From a checkpoint of a small mixture-of-experts model trained on Wikipedia.
Size: 11 layers, width 256, vocabulary 15626.
Experts: 48 experts in each of 11 layers, a softmax router, a shared expert of 128 neurons.
Training: 527M tokens, 4243 steps.
Below are experts of layer 3 (counted from 0) of a mixture-of-experts language model. Rows are named down (a neuron's output weights, with its number) and show model dimensions 0-255. Each number is 500 + 50 x the weight over its row's rms, rounded and kept within 0 to 999. Numbers have three digits each.
Before each expert's rows: a language model's description of what the expert responds to. This comes from a sample of Wikipedia text that the model never trained on.

# expert 28
What it handles: South Asian and foreign names. Middle syllable pieces inside non-English names, mostly Indian, Arabic and Asian, such as Sant-osh, Kab-ul, Mar-athe, Raj, Singh.
down0:537520490526552505449493548461473515495580510519552409579559548526484482504571597462445441436511577457505517462516427404519558449503459517517490546479521439440504525611616421513526551566523506506543406529458587547527524544427526456541362520507510504373486475623458437474466451529470529511460544510511543448465414520545453409421451524507517465420443516484565578551477532491452487561496632415550462431494515538431557491467442604537515483510532535454575430463493471534481463486496533461409469489487550569546595511500502518547470475531485436454510478492450575493470457527452392596530548478413525546433496408564398529441503521490464531509468427477549471456490495481496435528448483517505565482488491430589486582543472552462483465512525552511494631523478620438508500465486607

# expert 27
What it handles: Head nouns, plural endings. Common nouns for places, groups and institutions, and plural suffixes, closing a noun phrase: city, town, group, centre, clubs, museum-s.
down0:492584421307573588454408449512587484551446537488578494434429486511524506479500496482511549442472491455490459372449622552486522493494459536537451597552518478467429535535565488616518601521549499450497476576485506442468510458523488517535525413576527414523445443516566485511468500496485505531498421417431550484435427496417494573498550533510455404519568507437483580484519499486383506580496464518471477521535562518497542576552461489469469567464518477511499474486508534509401498620450539535494517475478531504517502464457459541572558534435573509524426442444485408554488547444457559471476460508385475518481498485530514523462512457519518585470565502496486453577546452443513503610433492555470581459450483515594417492489451502565526445500530515437507469543605468467376540460473497

# expert 21
What it handles: Statistics decimals, census terms. Decimal digits in percentages and climate tables, plus census words like households, children, rural, mixed in demographic sections.
down0:542387541491664455453502440490523509437544475521509511418494532600529454475527460545434449527526475496508413466473452553442519451481446494519481492576589485435446434492415567443564568486480461592453528505513453473525515465468476546460436527539448483404527551578451423495484510482468557456502532502535544511608499588501518494410534594528507523451529431482582344492595462449455486542486523532539448463556470603499472444577538491495517542514503483396460629496580432447485531494457523394583439445467543487542485533419499448440439555514463412504473438492523519433624484515584472530517472454565555468469541583518488533511498464451591456503466498597465574491513519527569574461488447483511514499508463428484462523493556482532525481530419415556504490431509404509494401466490507

# expert 22
What it handles: Table pipes and punctuation. Pipe separators between table cells, plus sentence-ending periods, semicolons and closing quotes or brackets, such as ". and );.
down2:475617477481491468542397449505427496496598461483519475447529520548485604546485471538513444515443466525512448543504459557606497424393539494479443477513459586446571433449478489494578421481524511504519519474481459516518480556512507602449617443432519488477610441479466376484464505508509531429561501525429534509437482558468455491442540515484529446488531511518493475456499468512497474439550518480529489520467506537485453548519520558449385405385411593498508543537522523585449485438445450440521492465499599444409474543556506518455446577575473506540524549455448471446504512486489487543530397520512509516468496479557521552549575558466491513574556475520574505514526489338522509519490517536604485491487516569367590454526572543464400504415560492522414597588540460440480409522529484

# expert 20
What it handles: Table pipes and linking verbs. Table cell pipes, row ends and separator rows, paragraph breaks, and "was", "is" or "were" after a subject.
down0:447615492480515514510580457398534605482443433478427546551404480526485488527542574511528512446544519482383457504417571414486461553554521485468574502454592466468526537520555556419491533456466497582529399449573480503506472472600530452608506497409461529493483529512459491515508437454488507512557453520509569511553495549483490540521436553541499573612471516570533544493503489433429492499445480500505515516438537449566501477453433388534508631456540560458448492559519444462561461429477529531441455523415567576500440519526519485454447530496569553465500411504488425511478573463512509541475583470529540481481410433424460562495478445431519505470611514494499561502562566420568543543510475512574454475397451542492567467457458463531441519521485530532416462591409423585479552571560502

# expert 29
What it handles: Mid-word fragments, name pieces. Odd word pieces and spaces inside foreign or unusual names, table cells and units, like McM-ah-on, Stę-plowski, sq mi.
down0:566436425483484510527511480562493484500547448429466536499500617586476490479501466441575480393526521529426593468524542628459490404383528562584533497562467510486564491480484480473587533521614508517454343442578506505526467552477500515476493464499568489506540508511489570510531479567472491561545550592670432590539500485431450468489578567392419513455408537514478578494546485457522417523518582561526499482548517492501505484509449489477442522521584448559550412507521556490462498522472522621481473476515500485471531548469507450491543464415451466606526449463541401492467546474439491507571530525480537430517511539522518551568526491561521567532525476499550400519430603526526533501398484505545548481513460502554492493499400554468421486434531453434531462513435480452540519419502445

# expert 30
What it handles: Preposition for. The word for in titles, awards and prose, such as Act for Fiscal Year or award for, plus heading text.
down1:550510445472579540463544503573465473477520554435455535476493500525511486584542524534578481504479473537423483505543460473567468461547484518583511540491441520499571573598471435448458567502464509503453557531479556450502554467526443486579462469442495514474407441449481505490497531520461577431512503465440566480545497471533428627548508515588504482503561538594543466495444492537464539593442450526530460514463501409440541479468500498470545476597467480574599381466506499454626499523541428536432482444483553546604415450465458461502490471547508459472513509452470615530492612452449600483449506455521501619562517563517484477506491582562422562488454415469469439491448499531488573489494562573452535429540549463533427535511434608528414498574367508651537475488503550472493428508524463

# expert 1
What it handles: Degree adverbs, table fragments. Degree and comparison words like well, very, more, less, plus minus signs, dashes and cells inside sports or discography tables.
down1:511415566484500523516527534549460498516423474436461563420481487526538504506483458513486463521484492421518456533517572548487484504511501459485520485508465490443454491461426457413430475411485328356531460528515358429498473530451508398484499512462508521544523443568500473441464461525567489511562481531399575510543627464500432439592489485529456563433458518442479579502460522466419554487542548526505448478390548514497524498473459468446469447448578478433446405486461525413443440549523504487427438540472449545519533531456591495497477395483501589464384563536483575413470544496492460474577483459540528488577469479558423490455533570521496539503561501587498479517500481501568510589529462549512510503527551578551628363492474509494544496509464394509530614518465550481562463474468491

# expert 10
What it handles: Table cell numbers. Pipe separators, spaces and digits inside sports league tables and scoreboards, such as goal differences, times like 12:00, points.
down0:488523414532559554512524445443569499461506501449496483563462520574463481499567475499591557451583564455498514476483550497520507485604614483523390479529506444411445463500435548573511580449409502473553474439516545537531538438518486543481492490496535445518478443489573480494563499535594517559443467522463464413449442495568585516457558577433494548498660497479458541465547504528560507505423501441431577468574459497501544540515459496490526489534421429501491464461500455514466488447462526551475559556521479562517515401485507506504436548510533474416513527406534492439564508447424568494487464465437531437547522534485441558559453405526505535480542505486490553481493558521563485529446536522460500489409555543256539492558426582530458413521436557535612495479505545538381527549517537

# expert 4
What it handles: US states and institutions. Place and institution names after a comma or "the", especially US states, University, Court and companies, such as Michigan, California, Inc.
down0:518561556531508523482566477447459521612470513482560470533509532443520506528461504587534548592449389475464477589529465389464488447395542582570479559435423572562533517600435484542429550513428506473467480484424504469511482512576492604587572508546519511504554473477475534479522535469516592543559452517548536439545507518512562442479472506503530466542513502459519504577485442432470587529491590596475505485464512478467487420527500516398521560510484550530474632475476410598558577485488505491595516558552533521504467516506479575535558515455556499542638468510608484561526483496548491621496534484512454503419453430493467448505439580541501440555418568432494412483508567473499546500530579502536494556518503476541559482514437524478563479466548488473509489454447625426571530550531621

# expert 31
What it handles: Latin taxonomic endings. Final pieces of Latin species names and other learned words, such as -ensis, -ius, -ga, -ology, -osis; also "Kingdom" in classification boxes.
down1:441491458544559476535533459540555498436608496600650437547577459451499550477523486499475467495553508476459526649522434455478445427488462503463374501467546488541494520491458457527470519544443541479465479488522471505461494464446474481582544574593494482432572558411486452509500535475513459510627557456434524420492521498460413469484652467501431551497523374508479571464566535455440504545521438519550542395496524544498582500585451516413533458566524443506538474425389517536522618538525548493469451470459554380514441456553515506499523535489495463447565441530525569586548487449498419448531442454430486597538480493464524555404458459534495514562512409495456535446461526562511553524544486498490453487544479558548492518493458516493526511550515459410544440478425479448423460451552496

# expert 5
What it handles: Opening brackets, line starts. Opening parentheses before converted units or records, as in 170 cm (5 ft, plus tokens at line starts, section markers, infobox lists.
down0:474609515461428514521564399477437503502484470505393487556485458501460518537551503525502438505486524460530401474504584479429496589630503440424524643467546528500563488590507579644397504463509493546558390487537470478512522556449477520498539383491509480511455571530508542492544441455453512489588572528565460428490509481419537640534551484571426495489503572532509473546438512522467512521520528489496463470512491489466526534507498451469577486573416503547553484453538486509398460580526584548438522505551552503559464501454523385552477555537516501573584562384554409408547489464465455526521447490457462508496521535526451612502491465523400471494543462473526598548466489507430427484528511548564507493524399508524537560451466449566537510562518547536530515407561500463451475529468498

# expert 16
What it handles: Participles and predicate words. Past participles, adjectives and verbs after "was", "is" or "to", such as known, located, released, born, essential, developed.
down0:545555532449426531494469527511471434525525468533502492477461433531542489557511480493491470587508504421476428452484566396459442461476575447475482573557475516371526503483520496548358623502524508549503488487433440396557451453463456498575446488423512627506487481544526467492507504446507444500402454507533469516461516554455482512496498469339506398568478549495496540532479473437437516460513494407553543421467487419428446571467551501449494451539558562579572528528525494483589541532425471444504548592486539388466640452488462508535489523513453445459477505637534457477462536601615489474533557534461522550516446551476543536531480525475494419512526488444504445567532444448607480513515527419428580566510443500526435467478554469515484510473480501516436609508518532469522498434569487

# expert 39
What it handles: English given and surnames. Common English first names and surnames, or their first pieces after a first name, in sports tables and lists: Robert, Henry, Dun-n, Kit-chen.
down0:520485534563582404520564556436564443524474445582535462490635409378477461497497478445499460460535503500489465558510479543513623550433456413483513442446502516569576500516592488491501456574531506564514449504569610460546480531434497476497470361537534548538502400577524510512386531520487434422461480491467435514461426454512438542535529531514489481503479547506505572468550455538507528529510536509472503595417506527513501490371488593502447456405570463560539419498546530487373466492519580477527539525409475544553483533479540443566517537473511430435549496480496548449492568532573521492472479485471390493576540545544487473480526596422506427524463467520515478495464477480477528526539535433449386553540510389547387507456512449516436468479518524576434501550430509579555521479523453

# expert 44
What it handles: Digits in years and dates. Digits inside years and dates, especially in headings like "==1980" and table rows, plus "this", "these" and heading words.
down1:604457596492468543524457488500537549527454511586526430578526549522477487498516441417477594485544522503462477431459463465600464590552482474476488573521519588541497598501537472507487527478474445424554404513479435509483471490493551488457481529554551476516439515569495581526555463558630487529494528536519532481408468484576528495396603561472439436555580514557434492566506377561464466531481494542430503623552530496529484472493480428520496517515512464424608525490483613369461463407445536425348534498460440478508438469450489546510477480516532519553501464401511526441493479452491517479516512502485470487529517453508487533462438556485570407418528478478573548470454524575503525453517455409419452530482555553572469579513541466440535546383566513510543571439515495495466409530457519

# expert 42
What it handles: Year digits. Digits of years and day numbers in dates, especially birth and death years like (13 June 1833 – ...) or 1998.
down1:440449513454478576543506362557513359495365523533510514580561535443585498501433481481546491506444567534521553473576458424566427517528541479504464535463456466493495552471559571454486482502461516583493415529582573478522558514472498469563421443579503599456488509446520526482474584420533479450541518521486529453565528466595462461548552511500493371532479388526510544526445448518403446501507544500461462535480518461467491533508491521439524557464593511521471505511518510497442611537444463386505376447533568562499529536499528513481569428396442531504489528494454554543476452592556487476532491422418447435579555482562467585480455419551522562436484553507555525556505479518531486590520529479390444459470486430570505480465548527524450440428469520523570551525450544496452488431569483

# expert 34
What it handles: Infobox field labels. Infobox label words before a colon, such as Date of birth, Born, Died, Genus, Released, Country, plus pieces of foreign names.
down0:465468505468498473449642586493534517486437505460537438466558508568382405470478477505553514460518515514406451441561499403451492431423441525574456459505513522472511457558510526331484515536477491500490471316550467565445430498468483495535428510442544451524541443479523523581459491531505566450401601522493486532543418509484577575502411443561456387539489486504549589545471567541497428561463512510458512461544565503488463441461453549481496542411481488575469445537533467572497555513437509502467484504491498528453579486498548481595459478501501496449423436576529603498431469436491412489415512506441383540529552555546548451451509504531508496480502583514496448431478553508430471445518475417462541522477522554453585583499549565451528543432457494450534446477483469473461470420520471

# expert 7
What it handles: Locative prepositions, list dashes. Place and time prepositions like in, at, within, near, plus line-initial list dashes, colons and table bars, e.g. "in Østfold", "Location:".
down1:490558458534523556484465463566513454549478489511548560429407532434474575508590474591474497618579495480478476449435564531476519519493455515508452558539505450513623461542489571481447535543529574500501498459420466499506411464513502555460514585468525568413569486459504459549525539524494587541521489492412481416593582501453486472502570541552535562440545481477479444505502479447502485572503563537474453511505528479523499560492434492455546519446628541554478498518515518565489485519554449539525511536505507458474496545424535553502394429547512549476453485505547498566572571461567482585502544601529459492515411473413502505458574521568491447448532499630532423582520493495475606515438569501411578608509424501537508446469362432543559515474448389478481516473572403559531473560591455

# expert 35
What it handles: Preposition "of". The word "of" after nouns, as in "Date of birth" and "Board of Missions", plus among, de, throughout, and bars in number tables.
down1:560533536507550524477524517448516511527509436417481510504459480497462556581506457476534545629503454426577583525568448548581492549512491466492483481619483545506417511426456428530495531553439456489493466482476432492480483488437470512496417588444583495391462465571535610569524419549485523447453641445477452504530576527546488524462455381527512489445486439434492434433452465502492472536456524410482494574395455499552445452474495468408473552565544476510523386446482486554531494417564519431498464555485529489411538471525522441514471445526541574496513454471542558388484490569457560480520543537510480521559469505528506430475466489511539549494471466445484553552559483545477478597503474501475523494417498494553557491339473501384540628495601452464442594464524481482555571451511468

# expert 41
What it handles: Definite article and possessives. The word the, especially after prepositions, plus possessives like its, their, his, 's, and infobox Website labels.
down0:480429448450489494475525454449535533500549480482612532451515583402636516520495492570553455498502423577463511544508464491477452416456467561589468590468523481514504472451551447468543546445455516487554552515530502571435508611611528351522590560528579556543464464518539542612499484498521576503461457480482557470488418481436468546472510545543532463415516474432454520489562516568525512539508560475577530570504632572492544460513478509566493517499546523460610526435486502556546560520479496458529549501498462521554659491565453528440500504453501547537467556410540499574481494476583561405487499515522500454510562549535582418476488567476453407513456445545506529556516485425415530529427536455434495554481457556540487468460482548612505364473521490440492470460515452543564469506528495

# expert 24
What it handles: Quotes, brackets, headings. Quotation marks, opening parentheses and == heading markers, especially closing quotes after song titles in track listings.
down0:466496531468462569558490373553434511414524377574561511482505446384453466441518491509508437524546443548524460535489597579482495548551510440500441432485470592467441504482529438532502503480465594407364480531565524426435543543481466525485549415537486453599532537506494435574553473469532475492560550493513474515485551554475438532506466439471513511463539505471497540424499536528498496593610590558531417554519380497513545517465470488532480505401529475641532558530517521339527619470589421473461533501560477538449435507482431414526510489517449524435391570483494518521511458428462595535553503461512456502518493470438531481458526478468469535508520528506383420498482516533577478495516428530572464501465484527527480544514563493545501423497491491464534560432477399502503441494574478

# expert 11
What it handles: Infinitive to, by, against. Prepositions after verbs or nouns, mainly infinitive "to", plus by, with, through, against, via; also "vote" in election tables.
down0:500602444574511561510491537512522454572523518460613488553465471499494452494481492523546492524533487577472497486579590443486511455605437510608438538582490440518427477435500400506516472654490506517561535453531489484472525491487449464562436471535529447475380609451441540535497505515602485484530540431448567506578371526456582504493507523521490518594488483552530573498440620565535534531531526461481499501572563491434540488461546486433509503490398510475421477470589494512560488470473524486520488558513455511498513642456573492538611516502554448504465496452449521530475512541531471496632502475524454457519507546503507505539519507485508507504473527449416592541555395502499502596631528469514489491488472537497496438656528552596508439500453389483528479522518435571536437528456469

# expert 37
What it handles: Quantifiers and indefinite articles. Determiners and number words beginning noun phrases: a, an, another, two, three, several, many, some, various.
down2:458446563414468367521532543425484512539397514589578542500488501461570571502524433518429459530457468519495549538550600508496509423484530444454444499507537459490553585459461477545480477436488520444537392501523451458470429508475488560369562429549533440503582506535541452483496498510440398506454543532548485455435485533494503500469554560493429371452559579510538548462520401446504441560485475521515532511572505474481489448554503424453525528533472528522459632534375383541421493545466567546481526405501475436529567556519457490550398469492419530484501522474503490474410404498498420489471483517424539435558598523553544579480461469475432482501453444507491454487467530493440472502461572467458449517465451552567428512500550410532445381481516556520565537494571475491429529501499566

# expert 40
What it handles: Space before numbers. Bare space tokens just before digits, in tables, dates, after colons and in prose such as "in 1950" and "live 60 years".
down2:553577483499529547518544535475358568552489429587512541589508557409534532515500493498510605498506482514540423514575553495453494460500483564465489471531462532638552423482480581522509535426538503504470567535464476418456451546552512569533614475468492526487464515500358490457466485477482527492519581621471503494466533538523526434484440486524570466512504494466405483571475475404436399438580457451400496577427540483496407537429487494531499533469541438499638539444499484514569475464480460509511441549504477470427535493504522488529469475592585524499521483484567476386543566468518511488487579517518454523513578547440424529554523434490541560435448559496541549418531498466445360532434441409533479500476525517516544512358450443485460512522507471467534577511477431519498530458412509

# expert 3
What it handles: Foreign name pieces. Word pieces inside foreign proper names and surnames, often after a capital initial, such as Ru-iz, F-oy-t, Sok-olov, Chile-an.
down0:519541475486539397461497446528503518520481532491426506470526479441588440491532514468509548489358486562524483525474478501505452523558484529515415545553495460494642505486443548418523583670511451461483486559556480447568572568554593504512500439485512513454499463541473381512516568578486490593464548513541532541491503449465511488535394491552493551533545460553548487516482479414511544557505571479483501581409533441462480559454481472468455534555460475586480540514445489544498517578417588533533503443469375473526496564569455580433463438524499471490418486542430478479511537548344486516617585498459457553502549401479541475564552523515617439549436442475528474491464470604531599481445579458512530469510460608455494459511452496524493502456524544540451460466489536457543582507479502